config.yaml
n_layer: 8
d_model: 224
n_experts: 64
experts_per_token: 2
d_expert: 288
d_shared_expert: 0
activation: "swiglu"
moe_layers: [0, 2, 4, 6]
n_empty_slots: 8
router_score: "softmax"
normalize_top_k: false
routed_scale: 6.0
balance_loss: 0.000418
balance_bias: true
router_z_loss: 0.0001
init_std_router: 0.0162
lr_router: 0.000773
vocab_size: 9264
norm: "rmsnorm"
norm_eps: 1e-05
tie_embeddings: false
optimizer: "adam_variant"
lr: 0.00142
beta1: 0.9
beta2: 0.98
grad_clip: 1.0
batch_tokens: 65536
seq_len: 512
train_tokens: 338400000
steps: 5164
dataset: "wikipedia_en"
Below are experts of layer 4 (counted from 0) of a mixture-of-experts language model. Rows are named router (the router's row for the expert), gate (a neuron's input weights, with its number), up (a neuron's input weights, with its number), down (a neuron's output weights, with its number) and show model dimensions 0-223. Each number is 128 + 24 x the weight over its row's rms, rounded and kept within 0 to 255.
After each expert's rows: "comes before" lists some tokens at least twice as common just after its tokens as in all text; "comes after" lists some tokens at least twice as common just before its tokens as in all text. This comes from a sample of Wikipedia text that the model never trained on. Tokens count by the router's weight.

# expert 48
router [116 161 115 104 119 161 129 131 121  88 102 105 148 142 176 127 112 119 146 161 166 130 117  80 127 147  68 143 167 131 137 115 156  36  60 155 128 139 126 138 165  98 101 148 111 104 133 114 116 136 117 106 136 118  95 141 164 120 130 173 113 128 121 137 106 100 143 133 129  80 131 154 129 159 136 105 118 135 146 136 154 131 103 148 110 123 122 129 177 134 146 145 119 145 186 138 139 115  92  97  84 167 140 151 130 152 134 145 116 156 143  90 146 150  94 194 193  92 146 126 113 121 113 113 122 160 126 124 144  86 115 118 152 149 153 131 128 131 117 120  97 152 105 119 139 167 154  91 136 100 135 110  76 131 152 146  91 109 135 109 134 113 159 159 113  96 139 120 136 125 126 122 112 141 144 134 148 130 109 154 125 148 131 108 130 136 143 109 128 133 139 138 171  97 119 104 139  90  95 147  88  81 145 119 123 127 140 133 111 160 106 134 104 127 156 103 138 156 139 139 134 151 132 174]
gate5 [108 118  95  67 156 135 116 144 143 104 112 119 139 128 123 156  74 140 153 186 107 156 141  95  90 160 144 134 129 101 131 176 123 116 139 146 137 148 149 124 113 150 159 129 136 117 123  70 112  97 129 144 153  80 157 135 106 187 129 118  91 120 116 148  86 182 162 102 123  80 134 161 131 128 146 127 122 123 155 136 105  94 136 114 154 142 128 130 109 141 127 165 120 138 100 118 154 131 128 110 158 126 150 124  90 117 149 134 130  82 136  96 106 140 116 149  77  95 118 118 138 132 169 135 129 118 107 123 123 117 142 164 153 170 106 132 149  88 131 144 184 148 142 102 161 139 129 115 121 120 159 122 175 129 140 116  55 105 103 146 131 163 137 118 149  96 106 116 111 103 102  79 152 149 122 141 166 154 132 157 113 128 119 124 159 152 108 119 129 138 127 141 137 123 156 120 135 129 135 121 161 162 104 187 158 124 173 131 148 143 135 154 144 134 105 144 135 148 123  91 134 109 171 107]
up5 [133  70 115 118 131 118 165 120 107 152 161 112 175 121 145 100 191 142 141 103 168 132  90 124 122  96 161 139  93 174 143 121 130 107 132 153 121 135 139 113 164 112 126 112 173 122 116 135  86 186 146 151 118 180 110 139 101  69 119 103 133 140 175 110  98  87 140 136 141 132 110 100 136 170 122 123 148 149 124  93 147 135  88 166 119 126  82 133  93 152 154 103 100 129 106 126  98 121 117 117 120  79 132 116 124 131 116 152 118 143 100 115 127 130 168  95 160 156 164 125 121 170 131 112 104 164 142 111  96 134 112 148 123 104 106 171  98 150 117 137  91 116 121 124 140 131  94 124 121 152 132 142 141 139  96 114 158 147 154 144 137 118 125 119 119 170 156 125 111 121 120 121 133  98 139 135 114  80 104 132 105  90 136 119 131 135 167 135 126 126 139 152 103 144  93 120 142 131 115  84 138 131 199 116  90 135 133 124 135 148  99  93 131  98 165 145  99 149 113 127  89  86 103 127]
down5 [148 165 153 148  99 109 143 143 136 146 108 129 104 141 100 151  84  83 115 150  96 121 112 127  85 156 127 121 114 154 119  74 151 108 159 102 115  76 125 135 122 133 136 134 166 114 151 141  97 128  80  71 138 159 117 131 145 129 130 128 125 158 161 148 141 132 103 127 156 109 161 170 170 140 128 168 132 132 149 170 130 150 150  90 138  88 127 115 125 106 154  64 140  96 135 136 136 121 135 168 140 161 115 136 141 131  95 142 153 123 141 118 137 158 144 117 117 136 141 151 140 111 122 118 148  77  78 114 142 126 112 130 114 126  76 131 178 123 125  90 192 139 132 167 140 147 195 105 124 157 149 101 129 118 124 113 131 125 114 104 115  85 104 146 137  94 156 154 123 135 136 112  90 118 120 111 117 130 116 129 132 124 105  86 122 110 142 126 126 169  80 103 152 120 118 121 157 131  66 131 162 121 125 145 101 139 147 122  93 116 121 149 140 125 138 187 158 127 161 108 123  97 150 117]
comes before: " ", " -", " Party", " Win", " \"", " Total"
comes after: "\n", "|", " was", " Born", " Preceded", " born"

# expert 18
router [110 132  98 113 100 139 113 117 123  79 142 113 133 170 136 127 140 131 133 125 148 140 113 106 130 124 101 159 139 145  89 151 120   0  82 143 116 129 131  93 149  97 112 171 149 113 132 138  94 125 122 131 133 131 132 114 123  95 137 144 119 133 124 148 118 126 132  99 142  56 132 159 118 173 119 101 139 118 121 148 155 125 110 118 102 120 134 164 112 145 143 164 147 137 150 126 160 110 113 139 102 128 111 173 133 157 135 109 107 157 144 140 135 130 122 162 183 108 150 114 123 105 129 131 111 157 120 105 155 104 159 124 127 106 185 163 146  90 123 117 121 129 109  98 144 134 122 120 127 149 151  94 131 135 180 144  91 114 145 107 177 120 159 148 148  94 165  81 129 133  86 118 120 145 119 128 108 136  99 131 114 171 137 129 155 147 143  98  92 129 125 138 132 110 140 139 141 115  96 119 135  73 149 118 141 167 160 128 118 157 140 121 126 141 148 136 129 162 140 115 108 147 118 141]
gate15 [ 95 132 155 118 113 157 116 107 199 122 130 118 167 148  65 131 133 143 147  94 157  86  85 122  47 152 123 140 107 152 123 114 132  97 164 131 148 171 107 130 143 118 109 131  78 122 149 114 128  90 128  83 109 185 137  94 151 124  97 122 124 106 108 141 106 114 147 109 143 158 108 115  94  76 101 101 137 110 117 116 120 127 127 127 145 121 109 128 105 107 144  97 148 167 147 159 165 154  71 106 144 116 112 119 120 116 125 121 167 139 140 123 137 139 137 111 164 101 110 126 148 124 100 161 124 150 154 134  81 155 134 149 111 119 100 176 133 122  99 142 137  94  94 111 104 165 118 126 115 139 127 153 149 102 109 102 115 132  76 154 117 141 159 143 133 109 103 135 135 121 139 107 114 103 122 141 133 102 124 155  91 134 109 125 118 140 111 137 172 141 137  80 171 102 123 120 140 132 173  99 111 165 118 121 117 105 113 134 124 134 130 127 121 159 142 158 155 107 149 127 140  68 139 168]
up15 [ 99 147 106 132 108 125  91  75 129 118 134  95 137 184 131 109 106 153 105 125  82 146 140 170  93  90 130 118 127 134 150 118 128 172 128 151 111 124 118 111 151 163 160 129 115 120 127 109  89 118 164 135 115  74 163 150 131 147  61 116 140 120 163 158 102 139 154 150 117 128 119 114 120 115 134 103 108 124 121 126 152 140 138 143 130  95 129 140  99 140 127 156 122 144 172 192  81 111 150 142 115 128 140  84  76 125 149  92 110 166 126 113  99 123 131 116 121 139 165 181 137 174 124 162 154 141 108 110 155 131 124 130 126 112 103 125 117  70 148 126 153 118 136 111 128 155 144  73  86 136 136 126 125 166 143  92 101 140 107 146  94 140 142 150 183 129 145 131 113 153 143 127 170 128 123 135 137 148 125 115 137 140 120 100 114 126 122 129 137 169 113 105 174 129 178 156 157 154 163  89 102 136 140 122 154 133 140  91 109 140 138 128 133 140 109 100 104 135 153 132  72  98 153 109]
down15 [128 148 158 128 141 105 140  87 102 126 144 127 116 157 150 150 136 156 136 104 112 145  90 116  87 176 109 128 161 146 144 104 167 140 131 175 120 129 106 123 133 143 122 145  88 157 159 163 135 103 136 118  92 139 147 152 117 169  68 110 101 132 153 101 173 138  91 146 102 128 121 122 181 153 173 141 164 147 118 120 150 120 122 136 148 138 123 127 117 132 104 136 104 121 106  80 139 174 123 109 154 134 130 116 111 155 149  86 146 127  89 125 113 110 154 166 118 130 156  97 124 149  93 137 159 152 140 133 104 119 134 155 117 114  79 154  93 110 128 151  94  99 163 167 141 166 114 131 149 113 121  97 182 116 135 124 101 125 131  71 119 138 121 139 134 141 169  95 132 138 141 106  99 125  88 162 129 132 141 148  88 100 106 109 142  99  97 121 169 122 126 112 153 149 164 101 135 115 116 108 100 130 161 120 144  87 161 125 123 129 122 154 168 114 103 116 135 145 173 177  83 141 121 111]
comes before: "\n", " ", " UTC", " List", " Animalia", " C"
comes after: ":", "\n", " also", "History", " Coordinates", " Born"

# expert 46
router [ 94 137 118 129 111 152 109 137 118 117 119 106 125 127 162 146 102 133 148 128 151 149  87 106 146 143 109 162 125 137  83 119 169   0 115 135 124 151 120 118 146 134 139 154 111 142 117 114 145 112 150  97 129 106  98 126 150 131 123 170 125 115 112 134 131 130  89 134 164 144 158 125  99 150 110  81 157 150 149 131 131 113 156 110 123 108 123 112 165 109 132 128 117 193 177 135 142 117 122  16 133 151 122 136 118 172 151 130 102 149 136 114 132 124  70 141 165  80 163 115  99  79 111 129 110 127 130 119 114 109 133 134 127 140 160 136 144 111 104  99  95 131 120 152 130 161 131  99 141 135 143 100  88 127 130 159 114 136 155 110 145 123 141 157 177  98 149 114 145 118 118 124 114 129 120 106 133 125 117 154 110 180 122 126 139 146  97 138 130 110 136 131 136 122 126  99 133  88 110 129  96  75 129 135 136 160 149 151 121 143 115 107 114 143 128 155 126 145 128 127 131 140 106 149]
gate4 [129 116 106 130 144 130 121 157 161 103 113  82 177 123 125 155 111 152 153 150 175 139 130 124 112 118 125 159  69 131 134 100 111 118 102 119 153 126 103 145 159 135  53 163 149 130  95  87 122 146 110 161 143  97 121 137 112 115 108 149 146 108 118 128 162 119 109  92 163 132  90 156  82 119 118 119 152  92 121 145 124  79 162 106 151 122 138 156 106 113 151  95 111  94 122 126 140 179 127 139 126 162 116 109 145 148 149 138 146 139 129 107 139 155 104 141 135 126 114 138 134 159 142 157 159 149 115 113  97 163 121 128 137 100 122 143 144 118  85 117 109 106 116  99 118 100 180 124 112 156 156 103 124 174 116 119  78 126 162 120 148 152 116  96 128 165 112 128 148 141  95 106 133 137 132 171 123 136  97 153  77 161 148 110 163 103 122 135 148  96 152 144 166 126 148 103 131 135 107 122 132 121 157 128 212 136 122 117 138 133 139 188 115 144 100 136  97 131 163 140  85 131 112 135]
up4 [137 157 160 116 150 155  91 143 142  90 123 132 165 119 144 127 150 162  75 138 173 137 150 157 107 145 122 129 117  89 147 123 101 150 134 167 140 101  84 121 143 124 138 128  49 146 138  99 127 119 129 145 116 116 125 104 123 136 131 122 143  90 149  86 107 168 157 112 119 111 142 132 146 116 204 161 121 112 102  95 111 123 115 113 104 147 105 161 155 128 130 100 164 123 108 128 126 157 159 184 148 110 157 129 157 114 160 134 118 142 122 151 102  98 153 156 125 125 116 113 140 112 133 138 133  99  85 145 110 136 132 169 144 190 148 128 129 150 158 107 119 121 128  94 149 153 116 145 112 116 173 131 118 120 133 160 114 103 105 120 140 153  72 158 169 130 163 128  86 158  99  95 186 120 116 129 150 122  96 140 163 103 102  84 137 164 143 102 125 124 136 125 122 114 148 139  94 131 151 140 115 121 146 100 134 153 125 123  86 166 143 116 151  99 108 129 109 149 173 108 118 159 147 146]
down4 [150 114 132  89 120 141 128 112 102 163 140 193 133 123 130  57 143 107 122 101 158 118 159 153 169 105 113 146 159 152  83  97 118 125 137 157 134 142 103 125 127 131 104 150 163 148  98 128 122 116 136 117 136 114 106 110 129 118 109 177 132 151 106 133 109 165 108 132  72 143  91 180 142 132 150 127 107 118 162  86 129 140 144 123 115  95 147 182 155 134 126 123  94 150 161 114 154 157 103 120 129 126 168 108 116 136 114 148 130 150  78 106 174 127 159 158 113 170 113 147 133  99 149 114  80 129  96 163 126  94 154 115 102 122 139 163 153 115 133 165 170 136 126 110 111 111 132  95 128 124 123 154 121 154 152 152 109 115 162 132  92 117  99 141 121 145 137 140 144 149  95 142 171 140 122 146 128 138 126 114 127 138 149 101 146 116 102 112 118 147 100  66 133 148 132 135 104 117 144 111 157 118 125 146 175 170 138 113 117 129 167  98 173 169  84 123 139  70 126 141 120 140 123 142]
comes before: " |", "|", " Peak", " votes", " Lemmon", " Championships"
comes after: " |", "|", " T", " N", " St", " at"

# expert 34
router [ 97 133  89 157  79 153 113 125 137  92 169 120 130 175 149 133  75 120 133 157 145 100  85 109 147 119  73 119 108 124 114 151 147 118  90 134 109 106 178 136 112 110 164 163  97 112 137 126 112 116 150 110 138  94 100 134 181 144 113 167 118 100  98 141 139 112 114 153 136  68 142 139 106 144 125 117 139 153 118 153 149 102 149 136 116 116  90 145 140 122 141 157 121 171 136 145 124 103 100  53  88 120 137 148 131 144 156 170 110 144 145 121 111 173 109 156 203 117 130 104 113 119 107 121 139 125 130  97 140 111 145 115 141 147 165 142 141 102 101 111 109 149 152 128 130 159 162  84 134 120 137 155 110  91 109 171 113 116 128 102 140 139 140 139 169 143 124 104 121 108 107 138 132 138 132 145 161 152 103 143 123 160 151 129 158 143 121 118 128 117 123 129 168 107 119 144 155 109 140 127 126  58 115 172 156 160 137 154 122 147 122 165  91 140 135 167 120 130 140 118 101 140 102 136]
gate6 [138 172 142 146 123 108 119  95 100 148 142 107 110 172 170 136  97  94 137 154 163 110 132  86 113 131 118  92 146 142 108 137 113 133  87 110 119  84 154 153 144 105 119 119 155 131 155 120 126 126 115 131 139 116 146 102  89 157 132  90 113  71 154 114 139 133 126 137 113 100 117  80  77 139 103 146 153 104 142  99 116 135 168 118 110 144 151 147 117 143  60 125 149 134 101 164 104 118 132 123 104 167 128  81 151 139 133 142 110 149 135  91 119 145 102 124 142 135 129 127 140 109  79 119 133 156 147 143 140 126 129 113 131 157 123 107 112 158 121 108 116 171 158 122 128 136 111 128 115 117 176 128 122 131 129  85 125 135 104 116 124  89 140 131 138 122 165 140 149  81  75 146 140 136 109 106 135 153  69 148 117 109 127 183 107 107 111 101 134 135 109 102 161  77 166 154 121 134 143 111  90 102 106  72 125 146 125  98  90 154 119 121 133 117 132  86 175 126 174 145  88 113 103 147]
up6 [128  99 156 141 142 173 136 157 166  79 136 151 109 160  71  92 152 141 140 105  88 114 106 162 119 138 160 133 113 117 121 148 149 161 124 160 144 150 116  77  82 158 111  98 143 127 113 162 110 106 176 141  76 150 154 130  88 145 138 147 134 146 108 112 103 154 145  98 133 132 190 139 155 115 148 120 141 147 143 138 124 132 150 136 132 137 146 147 118 135 196 114 108 114 165 121 112 148 124 157 146 107 125 156 103 128  92 128 115 162 118 129 139 149 143  78  58 133 148 118 141 132 137 155 161 117 141 105 141  96 126 141 125 111 106 115 116  90 136 159 112 127 100 102 127 111 133 127 114 160 113 140 156 130 116 139 118 151 128 157 136 147  88 117 116 143 112 115 132 142 171 144 118 143 168 175 113  96 158 131 172 120 121 114 157 127 106 106 115 103  66  90 130 100 106 130 152 128 137 161 141 131 136 124 133 125 130 101 133  88 131 160 141 157 148 153 156 166  82 115 116 129 125  73]
down6 [130 143 168 143 131  91 104  95 132 155 137 139 155 154  80 121 141 124 135 108 110 118 154 145  95 103  78 172  77 102 162 130 157 118 116 132 163 146 179 141 161  97 142 162 145  90 141 117  99 126 148 148 100 118 107 143 107 155 114 125 139 154 146 142 113 136 128 134 100 130 114 133 119 115 117 171  96 152 150 134 160 113 129 127 136 113 113 142 141 143 146  93  96 152 138 140 113 107  91 111 133  75 129 119 147 117 137 148 103 107 118 100 152 162 117 126 134 131 122 103  71  94  94 117 170 113 122  82 152 130 130 141 155 193 128 125 116 134 181 101  94 137 157 102 148 118 125 159 146 145 126 129 133 124  73 160 125 162 164 152 163 127 140 116 157  75  97 117 135 141  75 100 100 157 114 159 168 154 120 124  99 138 139 124 155 144 162  88 128 150 149 108 117 132 128  80 101 129 123 144 123 161 121 153 124 124 130 136 155 131 112 131 150  66 132 151 181 141 107 127 118 140 135 144]
comes before: "1", "2", "9", " of", " new", "enth"
comes after: " on", " ", " On", "On", " for", " with"

# expert 40
router [105 156  99 107 119 146 119 124 137 113 152 102 154 138 177 121 108 102 143 130 160 123 125 112 150 137 103 150 164 146  78 128 148  35  90 135 137 119 153 107 128  94 127 125 125 123 144 114 112 144 159 112 108 117 125 133 145  94 138 146 116  95 115 153 127 125 143 146 148 101 173 123  78 144 120 122 125 130 149 109 136 126  82 143 103 130 140 145 141 156 142 136 121 206 164  94 134 113 114 114 108 151 149 195 146 150 151 159  85 163 143  85 149 162  86 162 165  85 154 114  93 126 109 144 141 152 113 111 149 106 133 141 122 153 145 162 157 121 128 129 117 163 111 133 137 155 135 100 137 137 122 189  94 111 164 154  86 118 127  99 178 120 137 138 145 121 116 109 133 105  99 148 129 142 103 139 111 143 114 130  91 138 135  89 164 137 154 103 121 125 130 107 130  87 142 112 128  95 120 122 111  69 136 138 159 105 173 143 113 163 126 116 105  99 146 147 134 125 115 113 116 150 123 147]
gate9 [110 106 132 145 106  98 177 137 149 115 123 147 116 150  85 125 104 134 133 110 125 144 129 123  83 128 105 129 132 106 106 164  91 154 126  77  67 155 107 175 133 119 160 155 141 125 126 147 142 109 161 176 104 137  94 150 170 163 146 123 144 104 149 132 107 112 138  83 101 101 116 112 148 122  90 164 119 118 107 161 147  92 126 122 156 116 118 118 143  94 154 135 150 122  94 174 122 110  77 118 112 158 131  60 159 115 132  90 192 116 124 141 133 128 133 129 111 136 115 100 119 122 108 119 123 139 146 109 127 131 139  87  99 148 124  90  85 122 155 103 112 140 134 154 127 120 134 173 145 131 145 102 167 138 143 127 138 113 151 118 138 123 165 117  85 121 182 160 108 141 113 104 139 173 136 153 164 108 124 164 154 159 110 124 131 111 110 139  90 129 156 152 124 157  90 128 132 119 120 146 121 173 137 149  88 153  92 145 128 115 150 156 116 192 125 133 142 104 116 127 106 144 111 141]
up9 [161 133 103  54 121 120 125 130  76 110 157 101  89 125 134 133 119 115 122 126 150 119  98 123 141 109 105 101 139 129 134  28 157 100 116 132 125 148 113 122 102 135  90 124 126 139 114 143 112 123  94 126 155 127 136  83 102 104 124 147 133 165 114 126 130 177 142 104 137 134 115 139 144 133 143  73 110 116 129 125  84 109 148 139 128 124 137 139 138 132 119 114 117 142 181 127 185 133 158 124 128 136 117 162 111 143 135 151 109 179 154 153 131 122 127 149 131 118 173 134 163 112 122 123 145 122 119 107 137 134 127 135 174 113 133 125 140 113  78 105 104 116 156 118 159 156 146 112 115 120 141 139 103 156 159 142 123  93 124 120 124 137  92 142 195 138 104  85 129 126 149 138 124 141 116  95 135 132 122 145 126 137 140 101 101 194 106 115 155 115  76 119 143 102 129  96 142  99 129  88 135  95 139  73 132 103 152 133 120 101 112 137 167  91 158 160 124 171 194 138 117 139 117 153]
down9 [163 126 118 124 111 118  95 122 134 148 150 130 102 119 130  87 155 133 119  86 138 126 156 119 155 120 185 135 153 149 122 130 154 132 114 147 165  97 134 118 136 143 109 114 129 121 133 129 152 155 136  89 128 107  98 125 121 122 109 139 136 160 120 134 138 160 146 189 134 153 153 186 117 125 179 111 132 156 131 111 124 132 123 147 109 156 164 116 119 172 123 147 125 118 101  61 124 198 160 170 142 144 108 155 134  50 138 145 139 104 139  99 147 128 107 157 125 119 133 140 124 119 150 146 121 132 154 173 110 130  99 162 134 115 102 185 127 129 127 114 127 115 125  77 166 113 115 111 109 106 123 126 128 131 123 103 162 140 137 120  89 126 114 162 124 151 121 133 125 121 120 154 124 104 156 152 134 155 126 114 155  75 101 134 108 120 151 138 101 140  89 117 105 113 115 132 130 125 129 110 153  76 177 140  82 113 161 163 191 166 174 113 145  87 131  85 146 143 103 114 114 138 101 111]
comes before: "\n", "-", "|", "The", "In", "On"
comes after: ".", " |", ")", "==", " =", " =="

# expert 25
router [117 129 121 102 102 140 117 111 118  99 141 110 143 169 145 124 104 128 151 136 154 155 110  97 130 134  85 148 138 131  86 117 147  31  87 148 104 148 102 117 140 114 144 167 106 128 135 118 113 144 150 112 115 136 125 134 136 114 131 133 118 106  94 145 125 145 122 139 150  38 128 137 110 182 120  85 142 148 160 129 142 134 110 122 101 143 150 153 134 125 156 126 129 145 163 144 147  83 108  44 115 139 136 187 140 164 125 136  90 166 119 108 135 141  94 176 187  94 157 115 129 103 123 114 120 173 135 106 150 105 109 131 121 129 154 120 168 117 124 125 108 135 120 126 144 162 164  98 117 140 161  78  68 140 140 153  81 108 144 103 160 134 159 156 161 122 142 125 153 143 100 132 129 128 120 112 129 152  89 138 111 144 134 108 144 148 128 115 129 121 128 128 132  84 117  99 123 116 104 127  96  89 165 124 125 146 132 127 136 122 122 130  92 139 154 135 145 135 151 126 111 153 119 145]
gate6 [ 84 111 129 114 144 101 151 119 155 118 143 118 167 157 146 131  92 121 124 101  93 147  81 135 115 138 142 142 123 176 146  95 194 126 111 129 108 114 116  79  70 110 148 106 133 128 137 109 147 102 140 105 104 134 127 154  86 153 113 137 104 164 127 108 126 162 114 132 130 106 108 168 136 118  98 128 135  94 174  97 120 127 121 113 160 145 119  89 178 107 145 106 129 128 114 144 137 116 126 106 176 107 106 108  97 149 155 114 119 140  94 140 146 110  98 125 141 103 119 106 107 113 103 124  88 179 114 138 156 151 131 135 189 160 125 131 123 117 147 149 135 129  78 125 132  88  95 104 149 127 176 127 105  78 149 120 155 143 114 126 183 139 129 129 133 115 139 130 127 124 125 148 120 110 133 107 171 108  61 141 101 154 143 132 147 130 151  89 113 142  96 130 128 110 151 108 138 122 143 124 140 117 101 143 148 156 140 131 120 113 176 122 161 120  85 132 157 120 135 150  83 142  93  63]
up6 [131 197 141 123 133 166 123  62 142 109 120 128  91 131 114 145 115 122 183 154 124 178 143 170 128 125 162  79 164 148 114 115 180 103 118 139 108 168 120 128 124 141 132 142  96  55 130 117 115 147 120 109  97  92 132 180 119 128 140 151 141 164 100 131 134 153 131 150 132 127 111 133 125 128 155 128 104 146 132 138 101 123 144 129 121 177 171 147 131 141 170 119 137 119 101 155 119 147  97 146 153 143 127 119 165 102 138  64 119  93 132 109 131 122 129 162 105 109 110 134 126 102 128 115 155 150 111  97 125 153  97 135 146 120 139 102 111 119 133 103  96 111 115 116 134 140 130 118  82 133 154 128 121 106 141 175 146 119 214 157 153 129 172 148 125 113 111 119 105 137 114 132 117 152 128 102 171 165 126 136 164 136 127 132 135 175 107 108 141 127 137 131 135 120 149 134 129 112 126 172 170 167 131 131 152 137 116 128 129 130 127 108  95 171  83 130  81  97 132 141 157 112 135 103]
down6 [100 122 101 127 161 135 110 127  91 168 166 103  84 112 114 157 121 141 101 123 156 131 134 138 137 133 171 152  90 166 106  86  95 121 114 123 123 144  88 135  77 170 143 200  94 137 152 147 167 140 162 126 128  75 132 128 142 132 167 108 128 165 129 162 155 147 182 102 117 138 150 175 150 155 141 132 169 150 123 114 170 153 136 100 167 168  85 135 134 143  96 144 139 129 111 124 100 129 140 112 137  81 139 137 147 120 156 120 129  83 158 159  88 118 143 127 143 150 136 121 155 111 140 145 121 157 137 134 159  93 127 108 139 125 116 134 114 134 125 107 120 116 120 112 128 112 123 147 111 121 137 119 112 109 164 148 139 126 109 117 159 130 180 113 177 146 134 147 159 147 159 118 143 131 126 136 105 114 148 151  96 129 149 134 149 122 130 136 136 108 119  93 116 204 115 154 110 130 117 126  98  80 126 136 150 108 120 118 152 147 123  86 125 103 152  89 131  86 112 143 141 145 180  92]
comes before: " ", "1", "2", " \"", " —", "3"
comes after: " |", ")", "4", "0", "3", "6"

# expert 31
router [124 150 108 135 108 142 122 143 112  86 149  85 122 140 185 132 123 133 164 147 167 138  73  97 120 117  93 145 154 137  71 127 142 102  99 161 117 128 104 134 161 106 144 159  89 133 119 116 148 107 173 119 108 127 113 120 165 107 168 159 115  90  95 123 131 150 133 109 164 123 147 143 100 142 158 101 159 160 130 104 136  88 143 143 135 109  88 127 164 125 128 135 127 168 164 141 144  85 113  81 118 165 131 187 141 167 171 139 100 140 106 124 131 133  95 142 148 107 179  91  90  77 105 147 123 143 131  97 110 107 136 145 100 149 182  98 125 113 103 132 140 152 106 147 150 138 169 116 150 116 158 141  63 113 147 143 128 126 114 124 173  97 138 108 153 117 120 118 141 117 145 149 125 133 111 139 118 139 114 137  79 172 122 112 142 128 111 144 120 134 131 132 139 128 165 109 121  96  83 141  92  96 135  91 141 163 150 128 114 155 136 125 107 103 153 123 119 133 139 105 121 134 133 143]
gate3 [118 128 142 142 111 137 141 124  88 137 133 131 153 132 120  98 104 103 134  75 118 129 103 119 145 122 128 115 128 144 150  81 119 118 122 147 152 157 138 118 122 141  94  96 173  89  89 110 153 126 189 127  97  84 132 112 115 122 123 131 118  88  89 104 131 114  87 142 115 121 138 130 104 165  97  91 124 118 112 155 129  93 148 124 118 114 126 117 164 137 135 147  99 110 171 109  92 119 110 127 129 105 122 135  89 132  85 149 118 175 128 156 163  97 119 125 131  93 172 128 140 157 100 106 138 148 123 174 162 127 115  88 128 132 107 146 124 125 109 107 126 139 117  94 144 197 115 123 144 123 137 126 138 149 112  77 115 143 101 155 175 101 129 157 123 120 137 135 114 114  95 129  98 109 100 117 144 151 157  91 160 157 104 141 176  99 100 105 142 137 177 141 133 149 166 132 122 141  88 157 120 143 162 131 136 152 144 115  86 135 133 107 189 130 181 124 119 132 169 123 103  66  95 113]
up3 [109 100 110 140 105 140 153 134 129 131 137 144  91 129 150 113 150 165 142 117 121  99 125 142 125 120 107  83 108 144 141 125 111 155 118  75 110  69 146 170  89  66 113  94 141 139 113 134 160 125 151 101  88 120 149 150 113  91 106 142 128  88  84 119 151 111 123 130  99 129 153 115 139 144 138 130  82  98 142 101 103 152 167 122 154 135 146 153  95 130 148 122  80 144 115 163  96  79  94 110  93 115 126 136  89 145 125 148 104 128 123 149 152 143 109 129 121  94 127 149 188 133 153 130 127 144 135 122 177 111 110  73 100 145  60 187 124 120 126 117 139 103 165 133  76 137 150 126 143 124 151 130 125 138 114  77 102 149 132 144 152 141 157 148 125 146 133 115 121 125 139 158 176  93 120 108 143 135 155 116  76 166 124 143 158 131 117 141 136 130 161 116 153 125 155 141 120 124 123 140 100 156 133 140 136 112 131 135  94 129 161 140 142 132 152  99 164 171 128  99 131 101 107 108]
down3 [118 107 129 113 111 153 115 153 119 114 118 185 150  88 115 127 114 120 112 105 104 141 133 112 121 170 154 128 167 109 165 117 137 130 186 117 105  94 131 128 147 125 121 117 127 112 125 114 139 142 134 143 137  99 134 105 116  88 114 152 141 159  95  98 159  93 193 148 112 155 145 179 115 151 129 133 132 123 150 132 129 129 123 107 122 119 110 143 128  86 133 131 101 151 147 171 150 150 126  93 116 132 183  99 116 120 105 195 161 104 171 154 147 142  91 111 156  99 138 105 139  97 160 136 154 115 127 154  98 129 102  73 123 136  87 136 136 207 144 117 113 127 105 169 106 145 130 170  87 141  98 158 114 136 102 107  95 135 111 118 111 124 136 192 120 146 111 132 144 129 150 128 135 147 117  90 134 117 154 134 141 120 108 139 117 103 114 116 158 127 169 120 127 137 134 146 140 137 131 124 115  95 115  97  73 154 115 109 113  75 128 134 173 134 103 107 151 114 157  73 154 127 124 126]
comes before: " ", " +", " −", " (", ")", "N"
comes after: "0", "5", "6", "8", "4", "3"